Experts of a small language model.
Training: a variant of Muon for the experts, 7592 steps.
Below are experts of layer 2 (counted from 0) of a mixture-of-experts language model. Rows are named router (the router's row for the expert), gate (a neuron's input weights, with its number), up (a neuron's input weights, with its number) and show model dimensions 0-127. Each number is 128 + 24 x the weight over its row's rms, rounded and kept within 0 to 255.
Before each expert's rows: a language model's description of what the expert responds to. This comes from a sample of Wikipedia text that the model never trained on.

# expert 40
What it handles: Full stops, decimal points. Periods ending sentences and decimal points inside numbers in tables, coordinates and statistics, e.g. 1.8 km, 15.4%, 73.3.
router [ 79 134  96 108 147 117 133 108 140 111 110 129 123 102 136 153 153 128 128 194 134 128 128 137 120 151 127 137 124 129 127 134 133 133 112 116 123 123 130 143 124 107 108 101  83 131 143 145 132 128 133 136 149 169 118 158  97 138  69 115 181 132 165 138 140 135 130 146 146 136 117 159 149 115 169 184 143 116 115  92 168  73 143 132 137 112 139 121 121 134 153 124 115  92 149 122 206 122 108 122 129 149 114 115 162 189 116 154  66 105 113 128 116 136 145 112 149 124 109 203  95 153 127 132 142 134 132 131]
gate0 [145 139  94  97 157 131 113 128 113 172 113 113 128 129  38 189 165 108 136 122 141 139 141 136 145 126 105 132 145 106  99  93 116 120 123 120 137 145 104 108 131 139  91 105  70 114 139 124 127 131 148 134 100 141 108 105  94 159 153 112 135 148 146 142 128 127 108 120 138  96 127 103 102 105 180  90  97 165  94 129 125 123 145 159 129 151 134 103 103 141  85 154 149 141 111 156 147  95  93 152 144 156 129 137 128 120 176 168 141 103 134 105 137  99 120 137 143 132 143 111 129 142 169 136 107 167 173 120]
up0 [106 138 154 149  91 139 140  83 139  92 130 149 127 117 169  76 116 119 119 124 148 106 113 121 127 127 139 116  91 149 122 134 163 127 140 117 114 107 114 149 117 118 140 149 139 153 122 155 111 153 116 107 136 125 163 127 181 122 124 136 104  70 126 103 155 129 139 153 105 165 127 169 107 164 128 150 159 121 158 128 119 130 109  95 144 134  84 165 166 138 163 121 126 142 154 114  91 154 154  95 102 143 105 111 130  92  68  71  95 139 144 110 138 131 138 100 112 132 109 119  97  91  87 125 129  79  96 137]
gate1 [158 135 170 140 143  94 165 103 122 109 105 122 145 130 165 120 129 106 157 152 152 136 116 117 109  91 131 117 166  86 117 167 101 105 108 127 119 130 130  98 102 104 142 103 135 104 134 134 100 103 139 116 106 143 170 127 142 113 133 136 152 120 155  91 108 140 162 140 128 152 103 142  65 118  80 121 146 136 106 119 135 135 151 115 170 119 108  95 120 173 103 161 131 146 134 126 153 115 127 127  69 187 132 113 106 140 119 130 102 119 124 152 132 105 141  94 113 151 106 160  91 133 131 172 112 171 158 182]
up1 [102  74 106 108 130 149 113 120 129 163 156 142 137 140  74 168 100 156  86  97  94 126 113 149 122 143 172 149 109 129 121  93 124 147 118 125 135 141  99 122 149 157  94 140 116 150 132 134 158 132 118 142 143 124 101 124 106 125 131 106 130 130 136 178 108 123 108  97 130  91 158  82 190 137 121 125  92 155 135 149 145 105 127 111  86 103 104 129 142  91 156 110 105 140  86 101 125 152 125  96 135 107 161 150 156 107 142 138 149 135 153 112 107 127 142 141 152  66 129 118 152 118 106 101 138  83  96  93]
gate2 [154 126 117 128 108  91  61 141 181 125 158  91 101 136 141 114  89 132 119  63 155  93 127 147 127 140 143  89 142 172 133 115  99 106 125 107 103 155 126  80 143 101 117 129  99 146 119 138 132 123 144 154 137 143 163 125 115 145 120 134  81 115 120 129 100 142 132 133 143 132 106 145 130 107 138 139 185 150 125 116 152 118 111 136 135 112 124 152 114 141 156 109 146 144 145 129 162 101  95 169 107 107 101 102 109 138 140 103 146 147 112 108 147 136 107 115 149 157 124 129 155  46 107 139 141 180 108 108]
up2 [137 118 163 102 118 108 136  83 151 108 122  86 114 135 109 104  91 141 187 123  84 159 136 155 118 130 156 135 179 128 136 106  94 117 114 112 111 121 139  92 107  74 131  97 124 127 135 105 151 186 153 154 106 128 114 138 118 127 135  94 116 131 174 178 138 112 150  98 135 139 114 157 133 131 136 115 144  90 114 136 115 124 117 163 126  79 137 128 119  92 170 116 131 139 159 157 134 140 101 121 116 182 153 164 138 164 140 124 148 131 101 149  91 123 109 124 136 110 106 122 170 104 144 155 162 129 124  92]
gate3 [146 137  88  95 162 157 128 105 104 132  88 144 150  92 175 144 114 160 125 109 121 127 155 128 159 109 129 161 145 113 143 148 163  97 143 168 161 129 124 136 136 146 135  94 113 106 150 183 141 152  91 106 116 124 132 127 110 122 125 168 115 174 115 115 188 167 172  86 144 116 128 158 139 125 162 142 151 133  82  98 137 130 130 139 153 138 116 127 147 143 179 146  99 115 116 120 153 187 135 148 127 166  98 106 154 152 127 139 103 135  99 130 122 107 143 117 167 111  99 151 129 138 114 148 105 112 130 107]
up3 [160 131 110 116 173 133 134  94 140 102 114 164 118 102 159 153  97 168 163 114 140 115 130 137 142 142 114 151 113  91 128 131 149  89 169 159 135 126 124 138 150 116 156  87 108 121 107 170 140 140 124 160 122  99 119 163 144 139 104 182 120 148 169 117 135 103 161  88 140 155 110 170 129 138 138 127 112 142  89 109 121 111 117 148 125 123 133 112 129 151 178 149  82 125 122 113 146 179 108 146 145 154  94 135 125 127 125 116 132 131  82 111 109  90 132 134 138  66  74 155 132  80 120 144 147 140 118 124]
gate4 [131 112 123 137  88 100  86 116 120 100 147 146 154 162 140 115 119  87 110 137 116 119 155 142 135 137 157 142 152  98 141 120 133 126 161 149 138 135 106  91 116  91 142 107 117  88 142 109 115 168  97 129 126 124 126  99 129 170 152 112  77 103 173 125 146 152  97 130 156 144 136 133 133 179 165 159 147 165 135 100 109 129 151  67 160 106 140 154  99 165 158  94 106 128 160 124 111 134 111 153  89 141 123 145 183 111 103 116 158 147 129 139 120 110 121 111 164 122 157 105 122  96 148  93 149 132 108  96]
up4 [143 107 155 124 149  69 136 148 184 110 127 133  97 149 117 125 139 147 115 122 175 132  74 101 137 146 182 133 111 125 117 131 135 120 118 129 113 139 169 107 116 108 152  96 142 136 105 172 140 154 142 164 105 149 119 173 154 102 117 153 144  77 154 153  95 132 143 121 137 110  90 111 113 132 138 166 145 152 162 154 120 146  98 123 123 144 150 137 124 142 155 142 135  89 105 129 130  96 122 142 111 122 118  95  74 121 113 147 112 131  92  94 149 118 102 136 125 156 144  90 104 141 151 124 175  88 166 152]
gate5 [149 108  98 132 116 160  97 123 126 173 140  78 134  96 123 165 112 118  86  87  88 112 161 136 177 100 110 148 118 126 146 140 100 121 162 100 116 139 114  94  93 126 131 139 126  75  96 111  94 122 131  91 111 106 174 128  92 130 157 144 124 120 159 119  85  92 120 117 128 143 111 117 117 153 146 144 153 134 132 154 151 146 137 119 115 130 157 123 128 123 132 130 172 163 123 175 145 113 138 142 144 120 117 110  94 136 112 135 148 124 135 130 143 150 156 133 178 188 138  98 168 100 129 160 144 178 129 114]
up5 [102 125 161 146 140  93 181 133 128  92 143 175 119 154 141 120 138 130 168 154 150 154  89 102 113 128 157  94 134 116 156 117 116 129 114 176 136  95 187 154 169 144 123 103 127 217 151 147 121 120 125 161 119 135  95 134 188 111 119 131 130 156 106 134 160 170 124 132 144 113 158 135 157 119 128  87  82 125 109 121  97 125 108 124 112 124  95 152 137 115 132 124 107  92 127 106  99 154 106 113 120 120 149 124 160 111 145 126 145 149 137 119 117 101 118 120 100  89 141 148 118 154 138 121 134  95 139 127]
gate6 [125 174 127  85 110 156 172 114 156 141 128 158 161 154  89 156 189 144 156 110 103 111 140 167 138 125 161 109 106 145 140 139 125 127 164 143 165 122  69 122 170 161  78 143  93 147 110 109 124 111 143 146 125 119 108 129 122 114  98 128 148 119 138 103 100 135 131 107 111 144 161 116 153 132 127 117  88 151  89 158 160  86 149 109 107 166 132 138 134 158 159 153 101 121  98 107 119 118 126 107 115 174 114 153 144 122 129 139 142 144 141 144  98 111 142 106 143 121  94 142 108 126 133 189 144 138 156 121]
up6 [115 154 158 134 106 127 123 140 148 120 182 107  84 164 121 154 166 119 126 101 137 138 121 156  85 137 143 139 167 125 152 141 137 145  97  83 130 164 136 115 155  91 117 108 110 129 130 118 167 118 168 115 107 111 145 144 109 129 131 165 170 123 155  92 148 139  87 147 133 117 147 114 162 156 105 147 116  91 159 119 116 130  88  92 154 123  82 118 130 151  74  93 145  95 130 123 140 123 155 142  65 112 132 133 127 144 128 129 115 134 124 128 112 148 107  97 104 104 153 127 160  65 122 125 109 118 109  93]
gate7 [150 149 117 139 124 159 119 138 101 163 149 128 108 165 102 134 192 111 132 109 105 146 142  90 149 103  94 104 115  81 136 106 112 127 117 110 102 117 136 118 143 114 118 180 106 168  93 156  86 143 152 117 127 127 136 109 114  68 144 143 116 132 110 142  98 106 124 124 100  86 146 100 165  87 106 103 130 121 146  93 134 128 101 101 107 133 122 121 173 115 118 129 135 168 136 117 130 158 148  98 148 128 194 140  84 150 140 104 128 114 131 117 101 132 154 142 104 154 151 146 106 160  84 162 128 135 148 148]
up7 [105  76 162 135 122 102 110 145 137 110 129  99  95 100 139 107  66 124 120 116 159 138 130 172 115  97 163 159 113 160 164 138 135  99 138 149 166 135 127 128 117 126 153  78 141 102 134  83 140 131 105 143 138 127 145 130 173 141 133 124 167 111 124 118 133 133 160 125 144 178 135 123 119 157 136 119 134 152 117 171 105 155 130 125 165 126 135 139  76  95 135 116 131  97 107 163  96 103 127 163 128  92  86 102 115  95 110 110 146 167 130 121 153 124 119  97 154  90 137  88 134  87 156 110 153 138 116 127]
gate8 [106 100 127 130 114 138 128 121 100 131 124 127 135 121 147 141 119 100 186  99 113 130 111 175 114 104 148 132 155 152 122 138 179 151 120 151 139 148 143 132 117 152 142 196 114 162 127 137 126 142 121  73 146 125  97  99 150 124 155  80 131 149 111 120 120 156 127 141 118 129  78 127 131 119 127 167 115 115 195 137 118 151 182  96 148 120 151 176 124 165 135 125 166 150 102 158  93 101 141 101 132 108  93 141 163 139 146 146 118 134 136 161 162 107  94 123 139 141 168 131 100 101 150 111 103 133 154 124]
up8 [135 107 155 133 153 104 160 178 125 121 147 115  99  84 164 166 146 134 168 120 119 175 128 123 112 106 146 138 142 164 124 163 124 100 116 166  93 172 163 129 132 140 117  99  97 141 150 144 122 146  67 119 115 151 132 113 130 116 126 144 103 148 110 124 138 167 153 134 108 117 159 113  90 118  96 103 131 134  99 111 169 140 169 150 134 144  89 138 158 128 111 110 122 132 137 121 124 180 132 163 136 152 120  94 132 146 110 134 122 122 152  89 105 132 165  84 121  69  99 132 111 102 117 171 123 148 108 138]
gate9 [127 111 146 143 140 142 144 123 100 137 156 126 148 122 138 130 154 124 123 110 140 136 102 122 145 193 125 125 160 186 145 145 103 141 111 182 121 131 103 117 152 110  81  83 100 121 122 104  95 106 152  93 141  97 151 168  90 152 103 182 131 163 128 174 121 111  97 147 183 150 125 109 101 133 185 125 133 107 116 124 119 156 128 127 130 121 189 149 107 135  91 100 124 119 101 145 130 123 119 102 127 118 157 138 130 115 117 138 123 123  98 151 159 140 101 148 126 124 118 110 160 122 183 151 148 158 147 130]
up9 [ 77 132 124  97 112 123  98 130 142 110 125 130 112 119 116 130 108 103 154 111 111 111 121 162 109  96 132 113  94  71 116  87 170 130 137  94 133 135 151 143 120 132 179 160 137 166 130 129 143 152 129 153 141 140 100 105 143  80 138  65 126 109 141  77 125 133 131  96  95 138 164 151 151 162  74 113 119 146 176 152 106 104 136 128 130 130  74 102 133 107 156 146 135 151 135 122  97 133 126 147 143 158  86 159 127 129 154 125 122 123 157  91 123 123 141 151 146 119 166 142 103 106 103  93 103 140 109 145]
gate10 [160 117 131 176 106 112 113 120 164 121 153 161 161  96 162 138 117 180  88 148 135 101 171 171 138 158 153 117 133 144 107 117 134 136 132 132  86 147 144 151 125 156 135 138 129 125 126 133 138 106  87 109 122 124 128 137 158 141 152 129 130 109 123 136  96 170 127 111 143 175 140 121 155  90 106 156 129 127 106 116 165 134 130  95 122  94 112 193 119 128 178 137 117 141 158 139 135 174  96 111 105 146 140 139 142 145  70 135 137 140  68 131 123 115 150 133 160 109 128 103 115  82  99 120 154 101 108 142]
up10 [ 95 113 154 119 137 141 124 124 126 124 128 105  90 169 114 107 140  89 163 105 122 150  93 106 114 131 132 103 120 148 128 143 104 139 167 147 176 133  91  90 120  84 123 120 119 100 140 110 104 144 154 144 115  65 121  83 121 136 115 137  90 154 151 109 165  89 126 136 154 108 133 124 105 162 152 109 119 144 119  98 114 149 121 176 112 138 154  89 141 132  81  83 140 100 112 139 161  92 126 136 115  89 133  91 112  70 149 122 156 116 176 141 124 117 139 148 142 106 105 151 136 147 138 128 134 155 163 114]
gate11 [ 57 131 145  93 137 174 148 155 120 142 137 121 148 146 132 143 103  84 139 108 116 126  96 118 135 136 141 112 134 167 113 108  91 138 153  88 111 114 135 107 130 136 146 120 149 150 142 122 104 158 157  80 130  88 128 123  93 117 136 163 136 140 154 144 108 138 129 147 133 136 178 126 122 138  96  69 108  92 134 123 106 122 125 125  89 138 130  84 134 116  99 101 143  99  82 123 127 128 132 116 112 161 112 129 124 120 132 130 121 100 113 142 178  83 143 106 100 120  80 194 106 145 138 121 129 137 166 170]
up11 [ 59 133 133  95 118 182 145 152 123 123 151 132 170 120 119 148 107  83 155 123 110 138 108 140 141 149 138 126 134 164 124 102  96 139 156 107 105 123 114 119 128 133 129  99 119 151 167 147 106 141 152  78 138 105 114 124  89 119 114 150 130 141 139 136 124 134 130 154 153 142 151 117 132 136 114  93 103  96 126 111 106 111 108 121  88 123 125  73 142 103 119  82 150 110  89 117 141 118 127 112 121 174  98 118 138 140 133 158 109  89 113 136 186  77 148 127 108  96  87 189 108 133 130 127 133 153 168 150]
gate12 [107  72 149 194 157  91 110 134 111  95 109 111 135 112 111 153 163 106 116 142 117 164 138 136 129 140  91 111 113 129 101 150 133 133 156 139 150 163 158 127 110 128 113 100 134 178 128 123 103 114 124 155 106 138 108 138 132 189 136 129  62 121  92 153 116 134 106 125 132 120 111 199 150 193 150 148 133 148 128  95 104 143 137 142 134 107 115 139 133 132 138  90 147 120 145 173 110 113 141 137 118 132 148 121 137 124 145 148 151 176 122 114 140 135  90 126 108 155 119 118 108 114 129 143 139 151 162 176]
up12 [126 115 126 145 138 108 113 102 126  97 112 156 148 155 100 117 142 101 104 144 103 161 135 171 117 154  73 120 123 144 128 110  74 165 144 110 126 147 154 128 124 117 150 141 150 134 124 129  99 158 143 130 153 110  89  93 140 155 118 106 131 127 121 175 141 123 125 147 121 153 109 107 101 177 151 150 157 137 141  76 166 119 113  99 114 137 160 135 116 141 124 136 113 149 143 146 129  97 126 113 139 141 161 123 183  89 115 127 134 117 139 164 118 158  74 148 110  88 133  83 121 128 161  76 109 117 142 191]